Experts of a small language model.
Experts: 64 experts in each of 4 layers, 288 SwiGLU neurons an expert, 2 picks a token, a softmax router, 8 empty slots to pick.
Below are experts of layer 2 (counted from 0) of a mixture-of-experts language model. Rows are named router (the router's row for the expert), gate (a neuron's input weights, with its number), up (a neuron's input weights, with its number), down (a neuron's output weights, with its number) and show model dimensions 168-223. Each number is 500 + 25 x the weight over its row's rms, rounded and kept within 0 to 999. Numbers have three digits each.
After each expert's rows: "gets" lists some tokens that make up at least twice as much of what it gets as of all text; "comes before" lists some tokens at least twice as common just after its tokens as in all text. This comes from a sample of Wikipedia text that the model never trained on. Tokens count by the router's weight.

# expert 19
router:540490494490503516466531489504494499469542519505507501508462503499508511512502494478514467477482479471512507523518531532505523479498446513511514487498508483520516509528
gate0:480513472514499486492530520506521492497480454466501518482477514567528551483466548519487456511483494511482495507519521474521505489472521508511488505463477496535491548498
up0:560460476508499504503524505525498505525497511534494531491521503483503496488483509474490496540526527502500519534533517461495501466487475544515472483500498490537495493501
down0:479469506531538520502524539493469536526499528520519483473525502519471483485519494503525481525468528540515517489466460524494532527506530516489483530533447526525476479530
gate1:493494508484496495522454511548528515521521556513554494500498466487521536527530510571521480507498506500491543533455462558473526543520508531505511542438477501504508527473
up1:511472506499501458542463456495483508517498511469507533488491525431462509532501514466465504504513503544505476479504478482504502550488523524480529492532476559499479542490
down1:526511516531497492507520561486522514558489464505497472458481490512447515488503517487466484494494490492488499513496479498484531477506530484485423516492520514522500538525
gate2:479512540573497538501535513501478518503492518460532518524452507494516476500490468453451508491455525487478532511500524511499513515470510470485512506475552464501497501518
up2:487511521554480473464538507471510481489489506545505490482509539473522518458491534471470500495476514480475507521464468552468482465470497532530518480491494481490507466501
down2:474479519555544462474494499521507489485472541481532505489503490513495480441507519507490544512490516485523527462504488483529483514495530464511508468517486505477558514481
gate3:494529530477510503541517498510507486493443504475536532514468529453465451476492477473498496490465469493490459568447468488509493506506505485510520539482533491472500549547
up3:500492516513501487522529518525505526491519554543491495507498475430492485496490495497544507549507502528515470518437482502512502499553493505485506484511506503519513496472
down3:533508506513525512504506531456490464496519542517532468491523467490496489479554517486490484500504478491510514512512527497478485500498475505515502520488479490499507556477
gate4:521511478487514527467526495498553494508478447506498465469509511489526492480517496474493489498495499511502476513492450516499505487465449466507503467498512484462460451538
up4:493517500501493484510537471511497503516490521543500490503533494549574479502506497504552528503578487509528462447459523496519467491482517471543496531489500517476502507468
down4:531551495538503551501461468461549448483519476503513530496502502466488498522518490504490490504500501534499513478496512498549519536490469476479532473548534508502464506448
gate5:515500504542490482436535457479499508471526473518480479444543479497497452502539495510467505483492509477495499499536585515496516437503472549530489481463520501527485494521
up5:570487490490514468478472477521488501476531503521470478477506510461514483467518525539540486453500484552528483497548504449486535486524474501509488459487500495494473500498
down5:522512505452446486467466487478488476484497484515492494502497513508487521490485466489505462475523513426543507514485540484466508562483493460457535491449509500501478507486
gate6:504517489485516502480504515469478524497492549502481478503495511465484481500492472499532511461428511483538493512533478484474510492461485506492502494489509441516495486509
up6:468530469494513496432490481458512503510491512536463481496485505473486480509538477473509524470465499458506491498544462540482511490433490474489488516474516463485474456501
down6:471525510481495472529474491458522535505436495463525500516493481509505501481487447507482531436510527473513469569529524474481492540515519494532510566549505525508494502499
gate7:537499494476512469531514491489501510494532510491498535499456502551506475515518494471504512517511504508480468473475478497504496519486522522486489515486459566497492481499
up7:520501495475515514478514455458546517487519503504488521475459477501471454487566492497557516520479521481482515509521485483503470535524532539485499489491511494527483532507
down7:506535505530523538504468456496485522469488518511479515511519537481511480553495474536535500510526493479482474488471538496492493493511510487487519471533508497499459538512
gets: " |", "\n", ";", " r", " he", ");"
comes before: " ", "\n", "-", " W", " L", " —"

# expert 48
router:529487508535480534464518491504487504472523533488519535493474524487494526526468514491510472484491465486508513510513513506489525509492472509528555502503524480500532490567
gate0:529504532507464556518469422512452490515520472535529497512488530550467486553484504506483494495510519504522435480500481502512486458513482486493466526501473510492494496530
up0:481483458463521521484512478484473544463524476552543482490521511500475498533489535521478471534530483462509464509504521477509532472519501493484496502468484510543505470460
down0:511521460553540498514532487490500462524482456458484477450510481541535476538523509525450530497474511507521512449503494478468519475540491528533507497480538488476541510494
gate1:486541541494516537519486521475457515498476490521525515492526541515522478504461472507476462496503497476465466445450497518468521452460497513442485530507515501474516539545
up1:471520491504524516454501453490504488492473509551500502536501480518494490520493517529480508456453437509507476520501466537507471547488489528524492535484467506469527541436
down1:466529516483532499541516519499530516481507536501494516483454502490498466505535534547494462530487525499487481544537500510506479515465540466491517478513520448523493463507
gate2:512516523504502509451512529490447542471498532537486490477479462497503493530512472466517487462496438453509497508530499535484477550536519495499536518539503496492501548513
up2:508487500493492513506503500499538485473520504525441450475512517522483455513508539509477530471530499478482461487504514491484503519487502495498515501517523465510483494437
down2:497522485495482514511554476487537540487519477514465519488450523484470474460500484526462519501523482462497526479565531500463528520482521501462482525523485473515490493473
gate3:532541529475509518514493519501510490520530505496490465512495485499485496534543466492506483503500447462519504498454451475504484497507477527481519481457488491481460526476
up3:533489507545466531514506511500482515486522484525501505488471505492530485466497522499522487491519463465520551456488501506436461524520474561472512520497487451464460489485
down3:508520463496527465509484524491547469488486496527494498480450517522493488540522539492488506506521495496492512510526483486520497468498483529491526494499507506513480460487
gate4:511509513508483519511519481521519506480500527473503511519478472483496542479480474458486503515490480492507516512495548571491530452523520507483514512540471514497500535525
up4:507491508509477520513500462494538526477490519474498500509485484492487535471464468461490509507500520514532529529458522557501544457490523505492495484537464537486511538519
down4:492511505505488519515478485480477523504459474483529496515516490499502494502469492467478518529518517482511511508487499502548506479516516507466476501466480523463522500497
gate5:481496490474500485508462546532504491522548474488493464510523500539490479517494502533543505496514490497482537509494496451450492499492493486492453509527482509507499487513
up5:505473478526475496482544538490504493460481477500550502524451536554523499490552461484514439485495528461483511480469464530480519544483523518445514500576467508482501500513
down5:486491434530471520484520485531495483504479502487521538482508498514482554489493499556489519489472524516489503484494472542499489514484517470513522495554510455479476510510
gate6:521464486525494500512503475477498532489513520493478483498468489537477540523556482480481498467519476458496492515448475475484538532492478518473496520533497557474539519489
up6:576524487465493484490517494551532484472505476459469525482499458501508492520463490454450501573491500482492503491559480500522504497479502522513503464514518470526462532471
down6:546527501522487460475503533535502502517549500515536517479504450439491462485511537520499517553469489492523454519547526504489507507537508533449518479516508461477488489503
gate7:521475524484477496453516510488507508459461543514498482499491525503435520475506498503464527473512488488517494505539491506508466530558487528556522513497525507468515520506
up7:455458508485493511454502505475493496473453490510527485513476540502444522474512484496475520497488469491512496516518497518533451530565510507547498527499493540471506505480
down7:522489539455483443466508499480497527465501504506491514535529497492501509533537514498463522474527512459495504471476505519499495461534509511518473545525469511480496511489
gets: " in", " for", ",", " by", " of", "In"
comes before: " the", ",", " a", " he", " was", " his"

# expert 25
router:524509482511483519444506489502467477494539503494535523481490483481466507522478499493505461472490485457536530533520512511491503512472442539541533491489499473511517485526
gate0:478496506529450479480484506496511486526488475468537499489512506453529469510516499489484445458543500512510537476521512512468500538483465525522520557484509481499519490485
up0:500476500469472498481524548502468503491504441480511504481530499501497475502518471556491468464500488552502488522540489482489506523498473500536510513520525503500505475471
down0:487532515520529483511516503497484518493495488520485534508448500525522524532502517456487451506492494523496515502498534473542529447528527502476457492500478529487515509506
gate1:532492500533500524502521480520498476516512469491480527492453478502543468458514480500506512516472487512538549516521489513504476466472543525489530548521507489470480497493
up1:515496528504496541541498526513525499514511497450491505440490487527465486480442474518513523506511478470513469536488474478515508518541499456525495435480540534545489520472
down1:499486477522467495509514517449527512513527515476469522468525512558511502511489488531501506445514487520486515539478531551547498486513508485520538502495530464512507470498
gate2:472526518485520538498488498462488504489531457513527487547502486537521525532488500491481473456474481473499476536466493528476489538491516569502473507537472500489525525510
up2:481517527452508496498458481508526485519488481496508493541449513483536495512473495524475449491506491524440490527466510475506516522504534541523531502488506479454460543475
down2:492486496508502521468496481499462537505510460515526518565475464475455519523493506531516489491470476477490532470500487460487530524539469506504542547505494468524477545530
gate3:554482519461493517487489483516473514485519528483483525456528477482473495488489520547559468505519506510533477488482514501490448542495508536517509510486489513474520541484
up3:522524496537528454522518495499512501474516490492561491513486522503506482470484482471478523501486485505459488551484486493510526491548506472469490492487490467531483415483
down3:527521505501477505538520479471472497466539507497494477523486503475514503523444480483476485513506480523492507453550517483525535454489483480541499490467494470495464512458
gate4:451485492497489484518510487516450450515490506481525507486511497507492458474455512513488500509466482498490522530491515474474500521522499543482505533474510494464476522474
up4:499488477519449527499499471504498467489442496470497562466514540502503468510474472509493484506489484525537526506465487473537474481540497493493562491476517505472522526513
down4:507530517510482514534492485482467476504482503512474540489515527504520517482521475476505432519534517494503492480468488546579505474509525461445473483465418474492521508482
gate5:509514509496505515485500510526488502496523496513469490442560538474514462453513476513537466537440500525491447506475513481481460518516473489548498483470508527490503524509
up5:460496516485470499482529484495421508465481525488529490474541530498468485483560476515552501534506485524504494535488496505522481492529475487417500494490524538466516545528
down5:477488507512481493468506524500479480503529512482550525477513593486510475476538474475496504528482512520474510476489506463490505454475431516539475501495491492487493476516
gate6:485528478508486499481456522570502445559497508471495499543498537497499467519531483487522523467518511463518506491563527466518510503467509502484469506511493518492506473447
up6:468464546482468489511527519532483533487478504477475490489519498466499504501514530523511526465521498519506479512496511488495533506480540496504503473493464485474496499493
down6:483527537541483474477439477505437484513509491508485488519542491501506461520533538522487484524493501530518491527485488497492519509511477517497503481537532497484523483522
gate7:489478524532498494454476500488506489505532480515485506493540531503474497494513498536445505514480498488469477528490447499504514495470496523432526509500468491559531471469
up7:499507503506492507511491498496504468448524497469533481474499482525464510507520421449527465513502513485499543450492498515467475476525504484486477488542484551536500536458
down7:509522510521505473491463489510518490470537497491517503535480502511494512539491514498501526464544505479503539483516538464515467517472511515536478545514453504475513512500
gets: " of", ",", ":", " to", " by", ";"
comes before: " the", " he", " a", " but", "|", " which"

# expert 26
router:529482507520508498463518505519473496464519513481522518500472488503471518497470508472509463487493467453493498531505529515474516514482452507529509496516511461520514512536
gate0:518458490532472489502512479477508496459511472512502509505569487480513472468560488501498520510459474474487471463515503476501516474481501486517522526497503483548495487481
up0:490533495505515508521513476511497462486507522443533513515498493462540479459464478471482502504496490499487509575504538508492489520515460536515485505518526492484543495482
down0:516487458482499538498550494485513566482480503479503574540483499537543537509511491494499494517530478479495513501520505472501508455514534505523445543454477523508522507535
gate1:477524530526495529490551457462497496532498488476498527508515471481501458497429496483493524546471470519535498512484485504467567472484513468485510491513498469525543484489
up1:497495544516481568526514447482490484538489503511485562490521543507495479477468511488521504498465529515531492455501525482506535491452490486466507511533494501533502515510
down1:547512519497523497528499489482552490486482498506517511500511518484508532529490490518543514519522527471523544511467469495493502495473481471480530543463462523523519462510
gate2:537490473521460478491507516473493479507518528470457505443533536525479500487507479447528452512506494500521526508508481539511480502509507542535508467518545543507485482525
up2:472487453516499498538498524533488491529500525487483536474540509498490473514508493498483497510510515434495467493497495507517446459500503527534490529480477510519454509485
down2:517483544511491508473460525527506500508541497475493547530458487495490455482497512490501478507538520498499478480486443459470515508493506500509489425470479530550497530489
gate3:489521481467495465551476505471475521524502481515512510504521499543506451508533528479495521469499485502500463484508503491462509464489497494506491518504475553484516522545
up3:528465489506506549470521507554512495493530537475523472493516482513510508501476454502486454504529502486513507500507518565499492487478474543483502494513516512548516460511
down3:502470504471511503530524488462448486532481491531528437428493520531471481516457507490489484480504537502501533507490485537465501490504504528498486482472506477533460474522
gate4:479519518465518485490511540455485510511506487490512483467464481510520485520508484485495510520492494535497498521519497560507488470494515509499508459522523537500485480472
up4:533511402510476517530504490473457515477505515468496519505520457488530534515540486488486517488546487491529525518499492480462506464528511495462512516472540519454496517500
down4:527559437505531501505541479482501504451507523487478486480493480510541506466510470481488552490499483487511539468525527534521524486523505502468477522457509502487534548476
gate5:517473500514495534499509490510516465519505534440526536524521547519501495488500508481497466540541516460498516485498521475495528485484481465495506523491535493459530452505
up5:481500506493510438492510489525509494484495501554508487508501440528506514504502487486500530485459524515495500518507500475540482490494506536517496482489476498551454491426
down5:503509522498510503511527491479494492496500523507485500480477507492507492521526516506521518502500438497499481516513498503494507507512495515528510531418503519507514513522
gate6:496497537477462451496540501478511485485482516494495495503447528484555531489525543494535508494525485514483517490503485474498509520492511465516516511485534507497497550464
up6:511535527482500525489452528485483542518508487498504504489501528569520486522496490495493508468524469494484447514499495491481531442503503524538502469537477523476502453518
down6:493518455519498468500517510555459538475576499507500523546502454519528537525508465510515494519527472483461511501528514508485483510494474518551474500501520528524521526464
gate7:487441477518487528510515489491488508470501465541498508529487501501464533452503447503524483487509508528510497480491475498476528527526507502539504538541538474524524443502
up7:514528462485485453499491521492517495497491545441502512520501492530570483507542527492472489484499490520521495530493525485516504488458498495457499481471494523475515549469
down7:521465446511460498512496490509549477497560467514514514496517482516515539474474461534498510477538507490503488503481495464478504532478498504506488541498531468474526502489
gets: "\n", " ==", " son", " He", " father", "In"
comes before: "==", "\n", "-", "The", "===", "In"

# expert 55
router:509474505527485497465536474509481477497540507521505523506485473502494503511504499455505462487491447485517507526512526500502521477497472488521515518500513489512497480529
gate0:498462509493517502503492486498506516492502484511476490530502505437492583511504512481498506481510485565458525524453505507450511535498532493475506492541504531526524522547
up0:539492504453504482499511533508508508500524549498512478514532510517533462486523518548482488551467521463515497517510523490538510523521459494496495525437481467449505465479
down0:528497452505519522479502520480492485467531494541479496509483492500494461491522477454555470522508465473498495472472519510522490499502498538486501494467443489476476471500
gate1:512510489540472533482513502493535531495544508503520530487485487517467497496508474509479481506525468495505504489495492490484469462482496552492493571498504528513476508523
up1:461515518526459521439461511505512507515484474555540491479534466493513427508466500469521510506502500511473463495511502489519454486503497535518475554523489511491486508498
down1:488518512520534505448463465487501474507488514539547477497514504483514495508478448481506500519513504492527480523494487485526470514503477526478510495490465443509466496500
gate2:494484477495503526467556528514524542497521529512509459512455508497557506501531501516513520527424494504541484482515478501486540480495558474509442550531528508486508514515
up2:502521478516480532508483444492540528501488473500475501542514502457552502475468520481510508511500503494483524503533530506501522533491521461495500475516508535520527516477
down2:489525522493549491518510499452470488516504546515457470472473479458483518480505499501498505494481493465500466509522492500557455460523519475479500458471491465468505483460
gate3:538536475512506497496506490530491505507509487507518485488524523519489492491473482499493510462532544497522536491478528468548461467483521471566491451462497478503499491512
up3:503504524501514525515526517438496423453481472503521496511509463501482497490512508455499526516531485512501486426516456476481494480518481463510513481480503487499503509465
down3:515520513471490527509532489533488491483526536446515482495445460498503512530478533495499490463529446518538497494524473562482538552535497498505484496531510554518471507532
gate4:481502466535471497494489455520507529514477484494529517475484469468544477483471461545441490523483544489473489526496491509544483501473516532516506493492490519510533512464
up4:509522520487558476515501512485533480516510482514545537490484499526469518467497499453525486518498480445510528432499468440494504505480473470487484486498471498524442499459
down4:533541467521514503490468501480491519527469531528499518494535528509492541524472531462535509535463508558504501475494513507520520501480529494458468515524481506481510520466
gate5:501511495498513505481526459478533496516524498526503484497497497546508513488499517499476502453459478541496496545476486519501530532458497488528500493502495499489441499534
up5:453521528504530537470523475477556523513495503486492547527505476494531499508495500490505511480454432508475518563499474534544512488475510483475506445521494487480475494515
down5:492561500541509527480511510467497485481472470528503498494544527515503504496497516492469506502510483518464483504486506503544478479497470470579506498515472501507502487524
gate6:464493530497436494518485486514532577503486539476507524523505519463503510494523485516530509500522510476466509491469503514516487515502499508532516488452468502510531509513
up6:476476516545497492483461539521526497507505532528497515495531507443483503450516451513501492502510480499467495510494543514528503505544493467555501507509503508523506530475
down6:534500487545502495458487484499471496525488506455469521540502484499492503499523456475519515513495490485462529509486464522536506493524496537476479483477491502449513472478
gate7:455434501509506496498496513487471508491550469532543455482529525538519480495526491498488508478452510519460450484516510516532522473490485483473454505522490516509490495543
up7:557549466506532505472501496497497447509484518501469492521462480427498522509537510539490493506511517471512486493491481496484545474479468463523512464527515499501520471486
down7:495524502514470456496511493489483515504491538501510529439477508504475482487478479485517496489486486516484498478494453487513511435510546487483501469555514513566502509481
gets: "|", "6", "4", "5", "9", "3"
comes before: " |", ")", ";", "%", "|", "/"

# expert 12
router:514491527519469490475491497504480501504520519473527520463484497503500506492499499473502457491497437471521516506520521504508521498458476496523521524503505488508495494510
gate0:525473506465507509518502492508472495507473484540488485506557530495501471483496499543524521458509496540489471527456516491500499517487518470529524525501460532468525529485
up0:461535516543527469482505529499492479469510524457522477487514468494482500467504475508508503487512519551536538490510493507527509503507499508481521475514542509507488507569
down0:485528526434504536476527482472510487459453550524482536493504492460490499541538478487540538512508522523528487535501471501448520513514515561513492500477490499516489531478
gate1:504477459505528498477493465479494500540486500490525473470515506507530534502479455500473518494517524498524546472520498537505482527481490514516494519453515527482514489509
up1:480486495512505509528532476491518503484508475497474543483503509497526485493507549509463526531489535495479494522499511505474495451495522480509511478501458474523489502469
down1:535497458493513474500467513512510480477543490474474566493493502521517553472518491479553502499498495493465518495509433490477490496523513483524492500479492523493536492508
gate2:505520517514511476460505511516518528516500496520542539499455526502496531533490502449480458466532534487507528533472493486520508492448482506541503466452485484475454526504
up2:508503511531526475493508502523509503484501517512512574498449529510495469514498517463517468497537514513506513532464465500519494487476506529516515476478494479484469502510
down2:482539541477527506527474472552475494532489505510509516500461504515489493493508500494494485522474502504485474498471481504522506455534465492526463484528502492525476492537
gate3:516486492502509471499490489491532525484512530449468525473492513475495497525518523467503445511478465520495484515474493506522487485540489478511519454483499523476492500528
up3:451529485513532508500506529500503504489500543447456473447480546526463500445508507510511481466480503479492473497535485479509476490520486481526492477472476495495489519546
down3:485502468518536492536425512504503533483517494510486501468496556498468456524531518507510499525489528531492520533453457548484504477488508472559483511500470528459518493504
gate4:542492528529460535529537518533533503471501488511510503474488512471506475502452513517534486511463558504517547468506485523523496496513513479499519529544516524484454552499
up4:485482525512425508504481512516510446488509504499490497493521463464512473482542501458530507540510543496480486476538489529523499477524480502482533543511506559494468554508
down4:533535499470522463526545495495525505512506479478513502506515515508473525495483531482501486555513499490499482502473507499553434497468517517512452513543496500479532483498
gate5:510504482497476508437496516483531525492511482473521525498520496506502498515522473485495488481503510482479529466475492523520487460507491489486520460495518493444532517567
up5:526447509514507538510551493499488476464511542498500518483495499486479492447457496491490504513509534506501502515500505476489504504478545503562530499471523499536488474499
down5:492530469499493562527495460515486489523484513474549489510478490516478496444469524524507470527478502512494502525472546447482528509505484471484524475478533439494520511487
gate6:516528468516519506487501456492524480505498476539488494496515524499543496489526505473517511514491484508511467475501515476525526509470451435496491425507545494476491501519
up6:537504538520513473486462473501494422509511476519483522470518537539503486514497519487519475509500460489478469512574517474503482488471426493530525500494517487525499525495
down6:491448533483519486553510497473458492491511460546519466479514489528507448491502503523499510532523514515488498493538493486487486483486472476503468477456472467526508484479
gate7:468495522507506545476518451488527497496491489526471530487529480468512500483513520525470509483462511500490494491521548545491514504513529451501504474531512430524488526481
up7:491556454514515506521547495528501510523474477455505508506502557488532501483526461479458460463489479510493469515513481485555494516528493499486505515516519493509487530494
down7:480494454481537512467514556472488526513527502467515474494523512519460542498472484502521477533468485479476502458489498505519472465516536472473518498552522448527517542502
gets: " |", ",", ";", " hold", "%", "\""
comes before: " |", " ", "|", ";", " Votes", " +"

# expert 1
router:507466506526477510455512509522495497500512500503517490476476471515482517518477486495528484480500455476523510531524516513471531510500446512523506505511495500514519509534
gate0:501481475504511574479517450502477534495494499483513496527538500526501481506498487492517496498505505490565504517487479502448454520522459553556489508500511494480512482510
up0:518514446484506560495528490528475484493504479496509507519541499503510476514480489459482496480493545490545503501523488519445468506492439511504493544505502463498496516524
down0:519503509507456494511519503505531500482451493546452522492498461524497496511463481474491506492495443512531547481531505473512458554522559502503468512493504536494522498468
gate1:498506518510539491529484557497508487491497544489545496539509485485493500507550505477477511524444488521505506455543495523502557459521461558493478504486509499513506487521
up1:505483535469499497522494512515478482507506532553492516523563455495493498506482511471489503492501511495523517562515526495519500472542496559490478477551511511487536494477
down1:506487471511481507527497524544509482528476482527469514543532508488492498513488512447538513459507484473471481512529531474503519514493493509519520483535488485483516481468
gate2:487490513510501536481462465465475515493503547492525507548492491518500469491490511473526468497454520501473528528486462464480507490462480503476494490520490488518491472486
up2:503533532523523485412508487523515490524515478522497533490528467493515509523490520453475503487518492516507499493576527505544479433494530536531498465489497498501535510497
down2:503524511516504431500515475513509506459501486556495518488534498493546507509464490491488494488506506502493501517496553506524504477499515508521504510447507494469434512534
gate3:533463528526469450462524482511556514491478514502452510476554475499507483510464522457482502481495543477512500513515510474534498505437497493497501508431468497505472498510
up3:487530488478516456488471526515464526519497502485548472524493494498473500492496497486518520507521466517501501538512472502557502470424502535494487502545503543483499476473
down3:481499502518479498528515492510549484495506467515536535498501492501545533527462528495528494469480518521514492468513501464452515480511492507461524496481516460471490520510
gate4:497495557534498525499457505511489488493517511440508507521519508485494484514481502505512507509428455502469545535537506486501508520523500509527497501533532475522528497517
up4:501474503476477497534525501536504445483501487529472489486498508548477499522491507450476522503510490492521486426481539466463455512468498472503489512496482519502505545488
down4:460520471504452491516530493529471518515558540501536503502481473507495511519520479509494531455511517485508467528526483500485499489454484484448561467477484454494497492477
gate5:497523478519483499465468533483534465504504514456512539525508519484505515540472504481494487494490495475511516557526511469511578499521472480498516512516514478511526508510
up5:497487472481535495476475531468524515507510540484508502534528507491455501496438505509502517528520477459504538498546476560498515493490479518544513466523514484519503497503
down5:501471522468526512516514509486486509489516492493493467503522524539487530438490495496509501535465482521530508488551502506520550522474513537503493487503472473471456493521
gate6:498480491523533459499462514526504508490494495499526492517545468475486523499445484504535492480461510521470574477527506473480513522480500491494505504489485500531474482483
up6:504535520485484540496527497461469510533495510516482520502486532510518486497540516508471503519507491482528455545465491509516510460508507521499493491497513489470511507529
down6:539499523514515511472487488509480486522491521507479476477502511504487487516490521534484492538478504545484516492477532506520520465529465517508499492474483509540519517507
gate7:524455484525514462480544504507498479521500469499500472465458477484512500487482469536519503495497557494512504521539538585447481505542475508484497479511501477524502493507
up7:502497533513511556501518535510453520504496510504509494524476508494484480504489487547511480520449482488529511527523505495499498514497485513488495479511509489509544485519
down7:467493503520553470512525480503495536476484507513473517491491492533464538499445513489511499510512453475524506484477476464482492517504481479508472522529449482491456480518
gets: "-", "|", " -", "\\", " dep", " –"
comes before: " ", " List", " P", " S", " The", " \""

# expert 59
router:521467507508498493491516516510477472481521507473507503501451498484488518510490494487524497483484458482515509514519527530491518514493446522537496499504538506509530520535
gate0:500520475454479439509534480468509510459503500506542491492469480480511489467493494467487489539496521491514517517457536489506474532480512536528524549465522478511496506464
up0:501504507497482494525476514501535458490514489518513479435445568542492438507512472458512504475506518485499486501477514476513495518504500524484498515433439528527488518503
down0:504467532486508518515544515500513480519490493439460504505459476486537493493494452504487527505485519447522495529488532490524511478492464472505463476489458511475526462489
gate1:468544543473512448532529497494498505502490485496466493505532440481570518461500479543541507506496514499490463501499525470482536447496505490519492474510517448509481518515
up1:522482493507510493487441508495532523523496510496475502483564509463449481490513519456470490503502429472499490515521473532507501483491501493490502521505540530538504468500
down1:517523518550514464492543498464513482477510502566481487509488518494502523493518517490500504532523457471492482515545536503492511502510511509496493546491485487483502500478
gate2:467482507465522545506495467470464475512487481506485508545467508515502489494498528481468485510556486484506448495464521495452484479536528485438504533488499454476492516501
up2:510554530497509499515511468476485509502511471550515495543568475515513442476515494493500478501473512521480509498471488484487465474514472507492503494525498508515502497508
down2:524532512472513497507548518531512534456500494512480508501518469512488499481478488482548476448543508459464507525481541504500521526501505511503501493484512514484477500499
gate3:481497481524511489515522503467491502493487501538527490462499510532528508481494489475516491496456514473472496507461448506522479494486473528498503514481487511496502489474
up3:518545504505519515489529517533536447501483492487486502519507534496500490506499515512474487524509506473504483544500516517510532496519531462470504465520502480472494486525
down3:509512507502517509486492498550533530510511545495478519475494492483436478489484507505499481461522496491509511478501495511478550499478537484490529500469456473499518523478
gate4:464542437492460524477499459489514566500506472521504499497540504554532523503570491441480491518497518493486480487568457480503494467499492502526487477505509504512492464502
up4:488471504481514502478533474450494460496508523530534522488461517487465542486564531493508493512480480542477506504443495519484509513478472506527510487512512485566457506509
down4:464480508501488503544544474477491504507481477476492510461519527511453519476544533484495495537523498539515535471522522525504485443446491466489498531529515480532498512502
gate5:555470517512512471490494463489496502487502501490492500547493495518497501461491506502519471458532449527492506499469474503525509485482424524516485492510538531468481487492
up5:528509529490525472482489473509553428505521509514458545474513513493487460519491489508490492477536504520503504513499505547513465475490498462514501511475491509532489504474
down5:504491511511496493499474506520531508519511483476497504534526464510539479510533511520493507467505499487527534475445513473496480496529554454486471479519477492461498456514
gate6:501517550507518510494500499524486507510506528445503498545498442518448480511494533530521500493532508493476520514525529493500485459503487454511510433517510517513508533479
up6:496450478494516500495501484456552457493491478527490521513452533558501516528502439455486501501538531476564488465468511581484502497467539500465503573455497493524522537455
down6:523504474477493508522513468493496544506453499557550456484552555472483492484504554488474502518517481488511499487507441498514518483493480527529507463528510477528513467505
gate7:493502553509496492510498519497468523502491538509520495512519504511508507487488515499526501500469508488491511483458530517511484494536498471492489441544524486467523480502
up7:492466451463486543519475465441524487512517470464517486502463466501490462474503523497505518481494528505547518499513541522522479540477533510538515525486501520483504452436
down7:531491515478503501463484505481461515505458532510504490541552513465471455487494529507490556490495495467486465502508493519467530461516530509470520486497510488515504500549
gets: "|", " |", ";", " a", "a", "A"
comes before: " ", " Party", " Year", " No", " Date", " Team"